config = dict(
    n_experts=16,
    activation='silu',
    n_groups=4,
    groups_per_token=2,
    init_std_router=0.014,
    norm='rmsnorm',
    optimizer='adamw',
    lr=0.000528,
)
Below are experts of layer 4 (counted from 0) of a mixture-of-experts language model. Rows are named router (the router's row for the expert), up (a neuron's input weights, with its number), down (a neuron's output weights, with its number) and show model dimensions 256-383. Each number is 128 + 24 x the weight over its row's rms, rounded and kept within 0 to 255. Numbers have three digits each.
Before each expert's rows: "mostly gets" lists some tokens that are sent to it at least half of the time. This comes from a sample of Wikipedia text that the model never trained on.

# expert 4
mostly gets: "---|---|---|---|", "|---|---|", "Personal", "History", "|---|---|---|", "|---|"
router:115082160120134092116129147145124144133120150089087125158135102122153063131130130136125157154144105178166166104096111083144080184138134100149091155118127136104178129100150137148117090096120100139132099113114137137089111103108125119123163123094124114135119110149131156139130117122129123111099149122098121116173129133101141148125170122122148129100116161154113115102144130161146119159175
up0:106108160113099131120109120154065172100148185096106132128081182114147137184119150114091109101116151126127152152101109106085062107125118100096144130129149134095118100131117144126141159141110140152150099160153148118135122145120108146116155141164103112137107119173130117101162103137164121101160155093172105134130122116079106073129133106123142132139117178113111121139149121081082141173159
down0:156162135113151112162104116108176181141150142161142112158099136139130157152124107139094130170124100099115122108092175110096162111117113126107130145137130149118145124115095121099169132088141157138101119135167143127141146118142155108124120138110096133134150136096113125134137134115115089158154131131156100080112130150169129110143137134121136169141094107144174126113096137120154154140128
up1:087170093167122138092125127131134154130125144121124110115134132148093140153138116116147109136107103123160156157122112127121140107124177119092165104143163152153094125125145140124190195133144157140123110103129110126123140212119121142091142139140095126151162117139086137076156109143131145110154110081111129110114136117130137086106093100111110099162145126120159153125121136137122141123097
down1:151128127083119093151109129125133070112131143081164141115104155121147119139138136120115123161153132097116130076149130116115182094101087126144102162166109117091150135114111102120145103154178147144130132145104138131153128089103107117151117115112151135118136146105111144085144113073149142172130120138144098107159114137125169183131117143144136199097067084162119121112151101081154120142189
up2:142112170114107142144102145112160195132133117118107124130105155137105138116086095087114147112147086145117124078101213141127112118133123126099154149153131132145117127115130146135118132154168128120089132140139109080121114079111126108124131099093108103129127146164088131114119112163167127151116095122122108141132136122099116110108139133090137132106168158169160161117092170143156133155121
down2:140104108136157111151167126123127106128137126123078131095121123086127139115158146120161148140094153153143143142132121103153135124109118169149128101065105156138172125142139111136102111135089117121102109157131113127103155158111135126135123124157181130122098124112186127130145131129097185085114116144111132114172132139198120106143154135166131155155092170083126114148164094135098113140145
up3:161110100124200143096085152160108075137108132131107107119121153169100144154123144122116136088163127118111128153105083097119152106106163108111129151121141150122143120088136171113140153144167136116157081139097127118129137111151121110086128153126083119142140115140122101159113092089106144132144115147138138128105206109082117109159121110152113127124153133093105108182166157121142139113130
down3:100106140107117132170134123171156126113118154145133166109157097101169125111151123156120136164094103165143111136154133122160159118127134134133141136080139115116141130145157128112128134105122138166136122163164147123115113075089138139140158140125144136121113151146137167089150139131160188115091114119121176065138123092145060155126135085157127121107124111142153138079107107100116097139164
up4:113126134117126109111126138088131146143135129151126140115084123130150133134127114169095104152135131122109139042119074100155129160156108097143134127126157151095104145090113169126166166119097101155163081108095169119128147096205110144113112107110122120113108138114093113117134130130160106097120145142145144134133076124112143125105148111087138174143104130110118134111119124160093166184159
down4:136155107092146151130138129146128113114152107155123142108130159153124167170106063162125130140142102101117110074079096130151103121113105118158109124149166169108149133092112188156135133132109138133139113130129091126142137141128105107112113129111127125136109144114068140138123137128139087128120111120151079099144117103178138095140098100141143130116120123137122130127086130123140122118087
up5:106089106099195128134118136106105074168097140107127141122161118132087152130124166119139138125126163095120108138122076112114128139089135140136116131104126147108157101099143123087136150124138133100159137128093141098110130120148094151118131133143105130137117129098147106153095131058095142098107137151135134145122180130122153147145141077121104090143158098103119089157134128108138103107132
down5:121133162143095131137067145140139114149155123103147151132108108105199111151092121144128115165119118143124143153123122112108127088137136120118098155123143095102167140176168117132118115086112133138115110172152175115119118130140123151088163138102133146162131140158134132109158085137161167152118119097095150108117142105106100141102115107117167098129198120182166144107105131120088135127133
up6:146146165141137120096102156084143124122134108146094094142108164148141087169102096101160106084112184158131144139066145132143154110168121089049165176113121134152122153112144122159138187176123135133121126157154111145139089119148141121079121168133071114106136080117076104116113163167153132106153123087113128130137133109108141111145139158109112108134158143152151123170107103151105147105169
down6:132097102114111149170173116119146098123144176099120150145150120081141177081129140144150168135087099159155147119173109109131113109110148173158133103132096138140175088112117140104103064138131146149103109147157074115086152117116107083155102111133114122116115146147125151148161114112112160124122133092155126143152165153119116108101142082138152124140060141121133185162159125115144084157141
up7:122115123143157134120144125074097075115133098103135100127116091155110153116131136152163154144122175117119075107143088120121120191135147117164131149102130163129100135096103117174089154134109140129147128116106112157173115143130113113128120165086132141134091116142156159154115146134089084129150168119134145100135132112136122175120120091141130096129157127127110132145135155140130123088141
down7:123121120117130096142163099118103155156127141164166155171142114101155100115152126102161140150114150108111127132147147088173124106115174096135135146133122118119127093155120114102107144126083103129166129109103137101091141149120136129125107129129073153133137146134104149112125110095141138119123115132116158121105132114114112142107116138117177091115137128112152109124122143099106147119133
up8:134114105148158136149112132114108099128120121115142114126117088131118097169100145141105116109125167098155137149075083069170125164134155143123104121107127184118152147097087151091126100142159159102129133201125118120136119144142122110137110139123112118122148122126112093157124127146135118128126125103153131104132169158142147143139167130105107111151083128119122086119159133163088134093137
down8:120174135108121158139146132163110142155143135121124138111159129109131138131132105142128112118086111121124110101135099143133135135096167199124107123124147116109148128139134162146167137122119126130137094128143091114164154118102146131092111072133131152114102166143069114122158148121156123162148137099105116127164115108113113094152054099136161112102146119154111124109121107105099122119121
up9:107152148142100154092090147148095165139118139128089130142122129155123118181120128140146109060100181134134134122110116131116075148111123137076138110111158175131141123108114165106093167149113128114140147148160106144138143113125130144089121146108087126117139126132097160133106107155125103131181163106154117133103135098130140100156141088114136091167159163108107131168150150152109102164120
down9:159130122096149127119145128138155136114117141122139144174131137128134151106143138155106132155096109157121138114132127063144150075094165169135156157174105114105133147149090128072129124094127127139078133141165123086129135118137140094117133099080109159128116173123137118128141172142115128103133136158115142096172138139135126103106139157103146164138117129137163136108121106105096121082120
up10:128122116138177113114147146144150154131105158113093110126107121115155161121125128135128192121152114114169099123094105114142112139153149162121126133148151109108138173087106111148122121140154134145124128146110156162135121073145127116083140151125147109114125146143127161149080141131100122120125101138153144125158158130113090137144167140129133177127134119164105131152141138153185131090118
down10:132129120095121147145163125108136118127138144153197158087136101099100143079083140170137109117118173116120117114128150123117114181126176098164103134097129122143139121133155155153133128131132144112185125185120108133110121114115144113120120148146139140121108122175086069113193089148157141097148135112097145106138128117088101109119080091168152097145140124149121117128145137130085095168136
up11:126137108135127113129143157097102156141112124125095109080140118141108093161136171119119141130100180094160119102088079086138100179113167169147143161117146133099136138109150129161142112173100154142159126151120093136107090116155088123139135150148105137151113127138123139137111157170125088107144156158117128108104163148151142149125160090139106080115165148106118103149165127167113137128162
down11:140162131133163146080160120123111122163160154129135151166137132109152107123104151149143138115093166099104155079140183131163126140131167171123073123152117105147168127164113111108157162087103158132164142150151100101101163093111151133102123116138107134118131127139111149089126182101176152182149118178088110083129108061120160124096095138126185131138118133129140125147144127132110103114146
up12:107171160081092138113102103171120192106148174139117150125069149131150127106140091100105123054132129148118143122098154099113098120148120125077143113115171100123135127102127140100147152120087126133130098119139159103131159055147127136110163142116111125154137140143117120126125115133142128165112166151175145135127125103071127047119139087134120128122120173116136170112126139098113116213127
down12:122128129142154156160168135106155155110117116157116140122113127163105163158145112169094132147119133099149106108106118093130167107090083125129151160126119174092134133119129140156152117108143146138091116162148148154147147182130117117158116135120094101140123128114117137159134168140105092135162121169114103107136133131174124111136111158160113179124096110156138117155116126096113143072138
up13:111170109122104126129117069164111198110151154086119124121116158135194117178150103107143118096132091146165157167092111115106117125141142115085128122138175125120133125107117132114113160091139111158122126121161157141126177107139124114121143143117126133152136140128064148100161109132132129096110102135155122109136094092079103089143114107122114101155154157110152139135129148140143112188146
down13:107146102114150130156132128107152127096136128136184152115110145167112149151126122157126112150136159110112112097116117081122179099092097138155141179128101133138131134092105139124176151103167171136090126135132164109142161130123125098141119115143140127120169127110135120087125189111126081168172120162099120120163124139144139133145126129155120197128131089119123112144139151114151140106149
up14:113152140133099125117133135160130100112140155130133135147141151142140110119097106150135114106127127130141182138120124157185150079132149122114144063131111126127080117116151154130133141147140177141145128187131113129090153141115149127099133108135074112112139126172123109106117121150124136128131149126141120136137175134150166120102116129126092133156109143143118119170172128094104144156073
down14:159155132112114141103125079137092142127104156092106145139150161112106119068141156134141142144109077122100122095159129127164168120107116155157125107136155171160137103112182161117152109172143125128104149124140121118165103078130146106124115128130110171105109130113098151121130101129165125149132133104133118139163091124132136120134122091142166141104088156093106109105110130126133103120145
up15:137158159137139118117093099118097165101131107145120090130101115155121104146127115096112118069134185120118155120116158090143091132151107104094134158117116122158144150138097119085091099149146132124094140166127120169149091109096125108135142154078083096137127093155095157143101145179113112159135140163137069122124162108122138118149169115183149118134156146159096136149145124137157120185152
down15:129123093155148129101195155125105138133102130134142153134151120124156129095139151121164140136084099128136088155146110078151147099096120180126164122153135139130141134155095157105126157106137126167090120098142121102098128124174147119174128134131076128116118147125126104151123162132074177083125121130141158107133151126120119095138116127162111129124133118115147157155172098109083113096112
up16:153137089130121114136135138147147116160137159107104126139162082125152122130123131130133143124130099138172122131076095093154141068136134135107132112118130162114126124094151147139112135126170181169151119206170154099115167094145140124100115152123071120111150126144119133160105099105137099111101129114146112098155184142167151146121130085119125117121119123137119097141166089151136143100089
down16:172136140116128202131122098133078126119118156097110142130143119136127142074102138154136146129067111140109125093171116097174143160130170147155102108122117173146151138125187149114134101144117128119131119129134124102144135078133149118127102123117107165103095097121119122127161113106182120145163156114089103135205116126109125104135083082138164111123111152124110110126143132138131104129123
up17:132104141150135112126114118146086080104136121133106113139173122153099108159126185157093139136093160110153129131124046103135095171118168137136110124180130198122109135133107150119119108127136132109120174184110114127149149146115114125163113159115098126133103167130167135115129098134110133112133160109185127127108188150104120159131148113075114110128097121116108122146163158143084114123091
down17:118172140116082114131110101138114170134152131123105131188105142134144118115130153128115107157097099057076127145101167116141170127130150140126115153120100100106151123152126113085121140128120111127127140120143166096140114120122125168113145122116110126080163159129135140113126094142131196118128131115137136136134077117128099118131088124117176090121108117141172111108077120097159151090118
up18:150105166128156142143094120151158143136104146176134115186132171127123144068121112100102140113157081126105122098111123180124135093098124121122091127144144079164141152135142137118167128144170124133089104112097118104104155096131142120082157094103151135140123188137121139111119129099119138142137142171133127146109089137078145118125139152161113164102129112120132144136103132124178065134128
down18:079113148154110144180149142117150112102111157144099108127077114117106132152146135147124108134101125153150116137149121159187165117140110112123183132098113125136143126155164106118102130163086103141125107184153154123140096161098120146169136152128134135118068098138155124122127118160131191092139099117113133091130119121161144133122135083156112108136149158141158139074096100161100142153137
up19:121121148117143135113105150139146103132100111119129097134131106157142087123103118101116100158176064155104154114153164118164137152138126152096144123089143181142172139133136149134091105154116122129112086102133149116150132123118148134053150124114174121097143152113118140145097133138122137143077074100127154124151131105120112129124102155131115144115108092123123104114101149116165109129158
down19:159134121119123172131182119115124129128122129138094143092140126126082194105095152142161149125098118139136121105148116115136125120123156166163137103069106161132109107099179120148126095148104142147097109134143100120164170169117105122164083145138113131116090125124118134141193113159126136131130138077115142183200137156078119105113130080136147100150133096109125132167169174118131113155098
up20:152133082170165123127118108112138092162140122109119125170128142147122120128160106162110101114128109113116135136138081156140158142136105115135119116159146122154148151128070126131154123125162116127125137161108155120166137132100148140141067116128160110132171100098117125140125130138126099167127112148114118117110128125163103118164162124130136113128140120145138121122128094138140156103140
down20:151119106098135161134131140124163122147128111141147153097154184134141139142146118161134118099122120121145090126107096124092122104154146174107132085158157133120133110126122150154163133160165156117128141160110087164133107126112166124056130107171150093136132142126110117153129142125107136155106154088173137108126105146145087101127111186110135126092092127109100146149095142132132160122118
up21:123160134123128118167140165115122147101128141153090080085138092120138116152121144114130138104121143149197129135074116079145087146153115139109133094096150138109149148120145119108133135115134166150132148201174103114076115125154131084151101134118098140097140115145160139158121146141145110107147148110161124106118140151150118105163174117176076108112121143090155104145141102125114155105139
down21:158132118122171166115108133100095151132116157141129131138117111124129105082094090135137134077100136135110135105142140137097139124089138134065117155131118126145171133112141129095144146114133157146137127100140132117132148125123154111122110097124088135113149131140082113141152131107152106123187149148080115099123115108114099129132111112116138111119122130157147132117118109093109109135175
up22:133130112119141155107135125121085181143118137122115135093065126122119168147121135136157118078136133115106097119136129132075086155151118156122198154110150164125117117105112153122109160139096169140114091099139156133123096136149160146122153132132151119135141154160116166169113139132117142154164126140153158106135145085090128105111110123121140109107137186102129159142118159125145119129148
down22:121102115109169132126144137112150129186149144142183140140135125136158127146146127144069168157121147121122130107106145073169123087124166126134085150133111099123163098108146129137191136082098137154166141168178172107141131127121129135122139120133128131164142134093108127096146161095151116136138137147101138089144133116172159135128156150136114142152115147120118088111123133111113138107111
up23:134094142141097133141138130110101110097158106111115122103088140107181134129121142131124100157109125178157128133132111111146097126151109103156089191139113144104150141116115116151085094173145128140172111154089121168139094158093134126165128141111144117160109097162172130111153151131086131117166122104123080119137101111122112139113113122165163175139112166134123134117140128121114155124169
down23:135173109129127118138114095118137154133159126167143095151133133155117119130132093123129126135116126082118096135097135147129148110126167100128126109133157110164122110149097115106143126123108134096116125092171077151122164101153141127109116129139125174106136169094096129110088094125124131171126094141186158136126127146098142125153124140103140143122111114084169133148082149150156121141083
up24:118115112138146138134144130127136086113088148137148106146141147106134163096113113163147129138113110158116116092179092160160152130114120151132124085129111122122170105154129109095165105063128127116098113116118166147125152102128135157116107105107178137123132164101141143149130142061113148126101102146143162165133105157156120137141090155141107164109111102106118162127108100101127084094130
down24:065173161130066150135089142121132139121142128152116130117121078163133130114100128144097114109125079164178127154099109171115117105144154077124171120132138105133159137113166157127128138135072110153143132161090135103156093154124148151102158114114122111098112142148114101127130144149157152141123160109110145102142110111141118136102131085085125054162168150157126145106084120130113123144139
up25:127180143131098110133170140137136153124149151133137131097110118136095097110136147166134129131108172121128143049108110144119109098125153156155162152146138123119103110117107164148119150133103143178170136128099081162176123096172135137109109153103107132139138103116115119121112166183088118107157158179151124135136113113150165118120146101113121151113110112131136111138161147144115137141089
down25:159143117087148118060160103147112143110154096083134183127129178085097100092140155127161133143108109084114146141141161099165131146136124143187142142153109150121127114165103125121138154120129106111129144133114101125136088084133123134103118122156129129109124093124129136128120113110153161148109097154098143081131082109123149133090091116127169142155117129141105136168167107130140138126152
up26:187121143132155139140107132127160144114106154160118129174146153140115173083119124119109129141168065143132113125080123194097128100110125124119101146153129095178127128102123123109128126145153110119113128169114124137129178106120111106114115104089140144121150183121118148162133147152116145131122124135139125132095132094123121131147130143172134164093105103139123161155133132122159072107111
down26:084131137116141131152102138111137130084112148125099100132100093146117142114127155142122106119089130153123137133124154149152145131152131121160121105097112097131144145140126121110102142162116106123140133135152137109128108127100100159154156125133135108102100083147160108136141125147117217102128092129115128107125104111155122113132125110163131104155135165134125152118106082134126127133127
up27:140157163128159113114149143108128105127144126152117106114144150131127092153144144127150116124117204135193150155082113099149087104145162108102132153132115109133145123098152123141135169150112144136152107136152107149073095107158144091092147173133061139116161070144123090150119122127134134118157143160166073133097172143143190115180157081133114122109147166131136108169152098085131158125114
down27:167070128104142144103104110125127122139112147106111148156134101105130113119116136146143114165056119173163148124183125094097127119143144131130138142170127133107157128116116161082170108136134090136100116128148086149118088092111150132127119100124119125125144131142146145174138125100133178108114114103152145112135130105130095143111151082124136137141129128144112188095161093094118111134183
up28:155151095141119108153158158103149139141122139138067132093131079131148127156114145105123144148120115124167145109063094087152133119139113134119125139093156129110138150113137145155118137130148180167133129153172109092121140103174093078120112164117122136122143120110131115142083153121145101106111134116175121118136158151156110117138194071109110088091135114126141102118149127169140128085098
down28:163125121131143166124143113119099125123140135122116169129140128146131132099066120130147150112072109130112146093147153113152107133121155133129074163115114132158164124113169129127136097131114125120146089110138146084153181121094132120119111111136103131114109118177130110119150122125161124163142124099070091106197133099093142106126100090147168097141130131127155124133129139139116084146128
up29:095116116125089137121111135100103157119118142087143114124100112115151110123142128115117121170096107145108101126103157127131111094137145088118133120095121071109124141096121128126099103101075115133118111085162140089121127132109129165132125120131147134090124108162083085099086141150197109126110167162101113131146091131114120107144118112147151156118132129137153152126092111113112119133138
down29:172110098172155128126144117099129133159171146169140127115143135106118122141099116113164132123150099139126105113151109126120161133120106119102131156129113151116080116088081123168102110133126099115136111137104107133135132178150134133116157151118125115159113107133117141171144119160111087164128090149141146145119150110157157128109131178119134149144131105109123144168123139176105172118137
up30:141133135121110124134129150143119122153129195116103136133160078128157120136108145143120135118121136139190118147084114100144108093136161169116134106121125195116108123056147147142087143137136190158150123210169104124101153086142141107116122129104051104113128158148158151160128099138141090104135121098167115086148170121172154139114130100124093128139097147127135099151159112130137141096090
down30:147148128124131171099105096117084150121128141124139137166138154143121133071128098150156133132069107113101135098136123106175167135111171139153101126136132153138149129119198128068180116122117139128135145134122124100124141081158174126109107118120113179101134147116103127118144114099195111152139156125090155129162094117127123112133102101105140119126114164126120110123113142160138112101141
up31:111142146137151134098102142115152147138121117149154139098148086131102137120114135129129131115128152096112115078124122118119152112128121102116131131078142130146078125114137113143161170138130139102134152094062110151131132147134099167117135138124101128146112147101147077125123092154170133111139170115108163148116156106052143132127115159083104124163149090125146139145112145128106100138108
down31:124100120144128103172123157079133107117134134119120135155134171087146169130154131127109135137115110119188153102126136183108156158128109111098091143142121086092147152136127071132086104159153134164157106169142108116149160112143122119132125112102130145169118118150156145129115078115081172160073146085149101092096136119133113140141153122132140140105131128177137124163137112119117150100148
up32:098156095131124128107081089123089197134141111123174139114141092145121127125163117131129137101094103109136118135132118119077149094127145089076182105102146114150115139162130125092159196107137119142106095148121146107131145160129117164138143133111148105126146155130099096127110118116172124147140160130073142107095163121122085122124106133114112109166147109146147138135161123147114132160170
down32:136153129152162139164172172139124089111138142137168138130120163093133117096116137114135142141154132073103097109109130146099128162096099125112096124123119129136094105106099142161138142106159165132169141171115101114128157149177119139147153123124121130148101115095131118124130104099088141136136119124185119143117124110132134146128100184160087150086105109107101114164113148082102165124120
up33:113147115135141107131087142128105166131117123129139113087103076123113100140131119069152140137131091142175146148124122114107124110126179061102165141111140121151130139124132127083153113129132102144100120110125131095108126139073123104111149125101091106136141122156069175120122146153100116131101129148095136110135117131126113148106098122137125142156132112145153126082130122152143111142151
down33:124129119118153151120163161097144089121131141096171131104147137144141119130077127128139087163153115138129116110138098134163129068065115125178108152124138098119136139105118108121136144142165146102137146088118132145122168117148088108170112127119097118139150125135107106110157145129168112111153118135135106173153105107108179182146117136145122159130146108141150133128166098066103112134129
up34:114156092137157123123068145113130175170111108145174137119144130148089134133126115157105123097107124088135122102139126154074170136121109103080165121099163119156103140124140147120166176135138134136123111141094119105140159151125122157130151128113141126160142161128123089147091103117167132137147131119081143133103160128122119132102098142102105092159154132164144099137160137163105118122173
down34:111141115138120127173130172125144088131151133124136136122136168102119120110140120103114143107143114084152113111123133156107166121112108131089094097119150120106088112125129109117163131114175143144163130179138091136127186153154118114130147142132150152152135145102127158103106109120098139153083145113204139146089145122147119165115141183144092159100107136119105135174121121115089145128111
up35:121128148149177121103089180124116111121107124122138059141139073124154096097140102076110129139120118175135124143140128130127116117140123110109122115097115167122129143143143176109121097154096135083109123104145125127132109157108124145131140139126116101108140118140109155147121130154063129104108100117109152129131159099085120120141132156131143143138098097151145106105125113116131097116127
down35:148191125137148163121177140122116124136133133143102150108151110120115165094110167119122133117114118142177117119153100134156127100091142158152133124110138116122141122107094106106114114156116156173149094115138120141145157144137082117144093148112077128121117145138069087148168097146112138090142143099134133195155137148056140122123133121140135119167148086120171133138138142108115103135077
up36:156136115126130147153129099129092123131152105125182123107088109129146154149126105126178138050115129152132098096082162126146124128186129103113131119149134146152151143118079105064094161152170115138092120107102111143140125139120138114118131093092127099145126143129074121128125128200114136134107127133155113148148112114115131131113136114119126122187138106144146146104135140168134112133140
down36:080118139066114134147159152112132116103146110114138158075148156109135127135099104114164099120179143155119155117126101141118106092070114153154133147107117096149183122141131159140126131135107173094123134126135142126085169115149088093109155124127166141144122157130139128094124169114113151112147113118156161137164119140142146141135094157162129178109152122093086136144193098135089129141118
up37:112136127122131110133101146158137126103124168136127067131175096148168103156119161127118136126117083142139142154122080125147086137156147131126118108132120171107144116126104173100112093123134134110109107143162095079131148170129094123130119119116147116139133152119118101105181091146115132090089134089149121120132179142111118136129141122122119140138104128112131101126131127160101130107155
down37:136171126112114169138128134138117145140131124133110130106156113184106169114124150126146103142090120086111125100110123119107148124118136177144077140095101117117148113088143118135162114129123133160147116119139145133197143107113095140118110139128118129094123155141129127117170118152151156158141141099126096158196104134091099122125124089137178106156125089148144114130083179131160133134091
up38:100092102135081122137098128153140077112126121123132106164170143137120153099148116142091128122141092149122132143166148168139186129093128133154114116153101122159094096153157145132181118122138107123122140132126127084182158167120119137122112107121140150125130142105104166119138107109127142124133090124141159131136097062151130132125140172183120117103129111088121140133145127129134108104121
down38:134136163141064142118067117122149165123138133118120102156138081131155109114139157131111132128114093141144152130135152146167135131161141102131139094150126130140172138135130116089085124173118128169107145117127138104115060105111155144135128111106131101062144142122137136136113113124157161137116138143115113092134113132125102107130124116112153107145118138102150129093054132110140140134113
up39:102131147139111114173080128132156176124113143123116143148128099114135123094135122098124124128118081151153139123121157156086104179123133135138074124146162107190126131141133097105170123110151121120105152112133074126141140151089110116110156121123130138138128124114095149079169093133109101126150132126107109145121072115127112104116150173133129123147116133093161166109097144102158067196176
down39:092126167160108111133074148112139116150109124120129076146123104154121143145134141117129114142162105147142150131125133157178150117123096099151113095137120149137140156140125094167081120180134139148099162114122164117140114119128126110127138137142096098113123113105139119105136112135134116150153135163103094141128118113129153123117125138126142129120114137136151113121110097138113130131122
up40:119177122155127134101065094120098150103112116132127118131108108125134122138143119118112122106138120109131149157130102079137096175130108126083127072075150132160164132110084150085140143098122109156139124139105134119142132120131127134134108137093109111117141119122085090142124167158199113182164164172143121115126117070120127084115176124118146119136129125109130141114094109145133135145160
down40:082108135120119099160146162138147123101128102176171150103125150139146169155114081148126110118116109152133113094084089174164153085093097127105153106156151112123133179142099169151116139141136140152101117165144083111148153165180117124146119131103124134151108141140116110156139141164093105114143137098128103131125145114120128073127065195144109123094135131147098147165131122116131138089091
up41:131091122123091091191123132141144160129116149125083119109158113120185108105118173119107136120156098139137152123142133112144145159156104141145094090136124114135133140142170148140177097108191111157123126120161099085123126129130119122100144099134146120152127157154147129091135102127129131084148099147124137131152076144120089143103144152136099148118135162094119104104115122154166143131145
down41:128158137128099169120122133130115145099134107124109109123128159144108139137068132134167141115111139105101128125141159138161143128139140118117111117112122150161130118119148124140131139156119132124108137105174136071103140101144127126164105140150130128087106149111103118077121117135176120179147110131118113137162137106123134079151117065105159123116134153127178113097082149127110118149099
up42:119133109088111092116145149132173113142115161146082083135152111134180099113122127123150137135138070126131156122095106114172139103148110091171109074131119146108123136150176167154142093152145126150123128104184114082125122111154110129083122124119136123096130139105113114110109121120150139107112125132155122132156129154134110113120137105114107132112119140126126094129140093171136142081086
down42:158138136084120191117145116129097109102147124118087167127159178170100183104060125150171144124101109138108128128153150105153100133140142127151094113101126161165152122114153159118124095130119125116117108119154116090142157101126100100116092150132097140101101092121100108093147111139156111172140133106106095135204150136086114081103134082130167098153134150131140132120108165141137120137088
up43:089126096129137157106125160117120133129142104164115121099113129153101102126131139143131106121110142092115121101152107152136078164116136119158174120142139163130125105109114159143134106169091156131135096111080089128137088179123115123135158146120149138113113127159139167160144159161115125126174176111141136112147137112145158132093113077161114116089152134097127134139166141132131138122131
down43:144136155136158113115127108109088154174126156126139122148151133120132124122133148134105161122119159093090116101115142103146142118147191143110121114138157092111150102135123106099149141078091126132147128128155111103104133123102130121155108115116124150113109148107098130112127145141168124143111152195152128088134139110119134148091132141113183124115126148096155095116110178096116156102143
up44:158105120140113132169132142143127100113128121126150140115151170135112143161132085167130091103122149137125173131127137160156130159126099107071113160151088111138132155137061083122098129127079142144146161138119112157130129137080153102156131108126115123129090108145164159140111163177153096146140154096131094141145132119141132123072122119101149153156123135152131158128091153104127130127162
down44:155152150151122122153152080105114169113111118163137130112155099145137121111159098141119103087113084158125147100107097138091109124129135130091177118165189108133164120161140167133181157158093161110133138111107122154140125134143158116130140120118113095133143147112073133118120155128113184144145137101186131107131117157188145128133138143160128142136094120085090134173094098173101160129123
up45:176120158160118121139155112157142135132116134120132116130106159110141160133090103177149171124117118139121087101149111155109138116106117153118144161114154140112092149131124110168090109107122130117117139114132145190148135076125123092140147140088165102128092164109150151145128116132095139150129093116149136153144123134135082179149102174117135143092101096121142141142102085128141052101123
down45:109155115148067113106125110138150137124151103170142145158112112133130089094103154109113140122128104133141147149109139109101117147118167104148172145122125123113127108151152154101129156142089146120153151160083131100141140130136155127090169110150083097130129134146127128108089132088160140111122174110118185123112132158168138068104151102090140099172127153101096101120136108152109110120143
up46:141119129149118119123124161141126118119120155119083069125132148113195112099121130107119136129115057163169109155119100124149102095161108087126086082153128121118132125139127129138135108164173110150121125154110103137111132129082122136122147131125122116140114117169127135074155096117123135094159111131125084110136118130114096124110125138171105156166139165121128131130145110113159130110144
down46:140172122085116123132118092108137133103141149166139117150129154140096149117112133134156107148140133115105126111106149149095139134139144064117107112117138141169118126105124103112144158131124135124131130121175103151130110084150124094130075160151127145079122165121122100107123103131123154154140101126173152134148149167084102117138136114112148113123083102136174151111124166166147125151085
up47:144101119121129084155139088093110089110161117132140089110119104130133133109136170143126186142149179121138125114117076103121105208110129142163100173098129115110157151122137110143103089125146128133149125146138134152125110113167089104166103159133156134147110122122199098109133136122087113114143171122119117124124133159127129149143161058122124108096139093072086146135122102152120119087155
down47:106166141150129140127147086131131152151178111154134141147135121153127073167111128090164140123109143084110103135144168149132118138151152136114108148110119094134145090161123130137091119108088117137140133107139165091142180146117143158099102155118080140128119102138122181113095142134161114206153127149086136153088138094105121091122098100119208076107153136130172134158074139139132105131133
up48:149102122142151138131082102163148131157133111131167126085136170143098131130110137141109150060131118166153124127109121131115141105124138137108099101101125116152125145119136142079167132124155137114139174125071127108111140116100138111132144119120126113151122144130124085117115084148164130129109112128147128140135162132097140102129148098095150132195125177106139138132107158159107111156106
down48:097100147137099108173137153111112135084116097130091122109119149134121152152159110091135099136141148181161140139159115162128145110098124160123162175118146107112143156182181120148131106138087125121128112136132108119172158145119127107128138113122191129174117127136145157071104161131114184109117134092112099100137117138155113160129191135130106156117146129125112085089143104138075108076152
up49:118152124113120118144115077118099162116132101119131099130105113139119128115129139114125125084099150088101156120152121119131096149133125106129147109132124142136104116114127142120132117155122161144135096112085110153144088171102114130116163136102128102142106088155112169140143143160117106121139160136116092112157128122126136130112119114179143107111181144134085147120175122153119137148159
down49:144121123160173130121136166106097180161096145167161149115153137136183120140124145106134149136117139096104086132129132088189152083098121121145117113163155131150145117141073108095141153087124106165124137098122123101096132114144130093163107131116079122127096124129116075123100107114094163126160097163156121111121165126136128107111103130157100133073126114125126143125131139105120124114145
up50:123108091157138162093112154147149082133131145072095098125116140131084154154122141136098125119137130136116113130094120115130159093106149115126122117114125155159109095138132158123210147116129157083171118096085125099177122130125123176093114162142090143160121108129094096106142095101128125100160120106134171136108105108085142100158100130158114146158155097069129141136125129119129109079113
down50:159117137144088089173127112152160111111180143102118137146143123091160164128163122133114112126110093167197133109179158130159140149149137108088132134175131116138143144157122110135089102166113142184110112158139131094143119115091178111150102112091150126125123127138135169116144137120155174147089147102123102063136117144154100156125122126136140133099109127143138125087089136099104119141182
up51:142126099108146147177146117147091111128125155071146117099108119128100162140119159134117131105145126095120112108113125107104097164114155141120143167130150127106136117111099172094085130106111132132142092100102134133140102084148119118124143135091141112138119119135117096154049145150074136133119116182147119120146136130110127121146135107154144129151150151112106119147150137115146130130124
down51:121109143141126134114143133122152115167140125164176165081140115110161084139141119160139127156124140149129127152140149085158139099139139119147121140113131118166140131155150141150186155100088125122128125169159169123120129128114151159120156144111171134148128162149132141082149145126181153126119096138091187105137123114144136161084125114158139129129174115126132140111098134143071141143142
up52:130122093134118113135151109166100147130154141067147122137097060122139155149156104133140143095153110116135075140143160097106099188108105147152181187110172161115109146115116139142122129137158116167100083083170152118141121134137118106134129127111139122156137146146130178169130141120081116142101106143120144114132123097119120153162099174160120102092149132141123108161150120147149133106166
down52:117145134124136160091155157130119108141150132138195142150154101134168074103084135151140163112145144104099129133122137120131117119108146125159094146125114145147165107127133156120134139139138142153144164132102155134088152100150125139095170106167140136140165131103117136078111142085179114140140098136142166120106094101137143135141117138116141139111133127106093103105154104133087096141098
up53:108080143168075100155141139138136132144139126132174153113148081128146127091118091100102186137116092198149149092142130092080148132159137143150107127135140113117113150129154112129113121132145088139137088097165092112143131149116108151106103137081147146138112095128141134060098138163139118117130108160100174139146082091113085126079143178144124129152129134132136115104123128145127148123130
down53:130137137148112146133144137088119135125123108133122121117157138132108146123122121127132177150171126091110160156154138121163119117106102131160139107104113135144126115151130091150088132199137136135097155087133100101117125160135121096154139147144117113113101139131103122137134076103158137163137091125105131134138161124161158086133097118128122181157115103142155141097114121143133119152114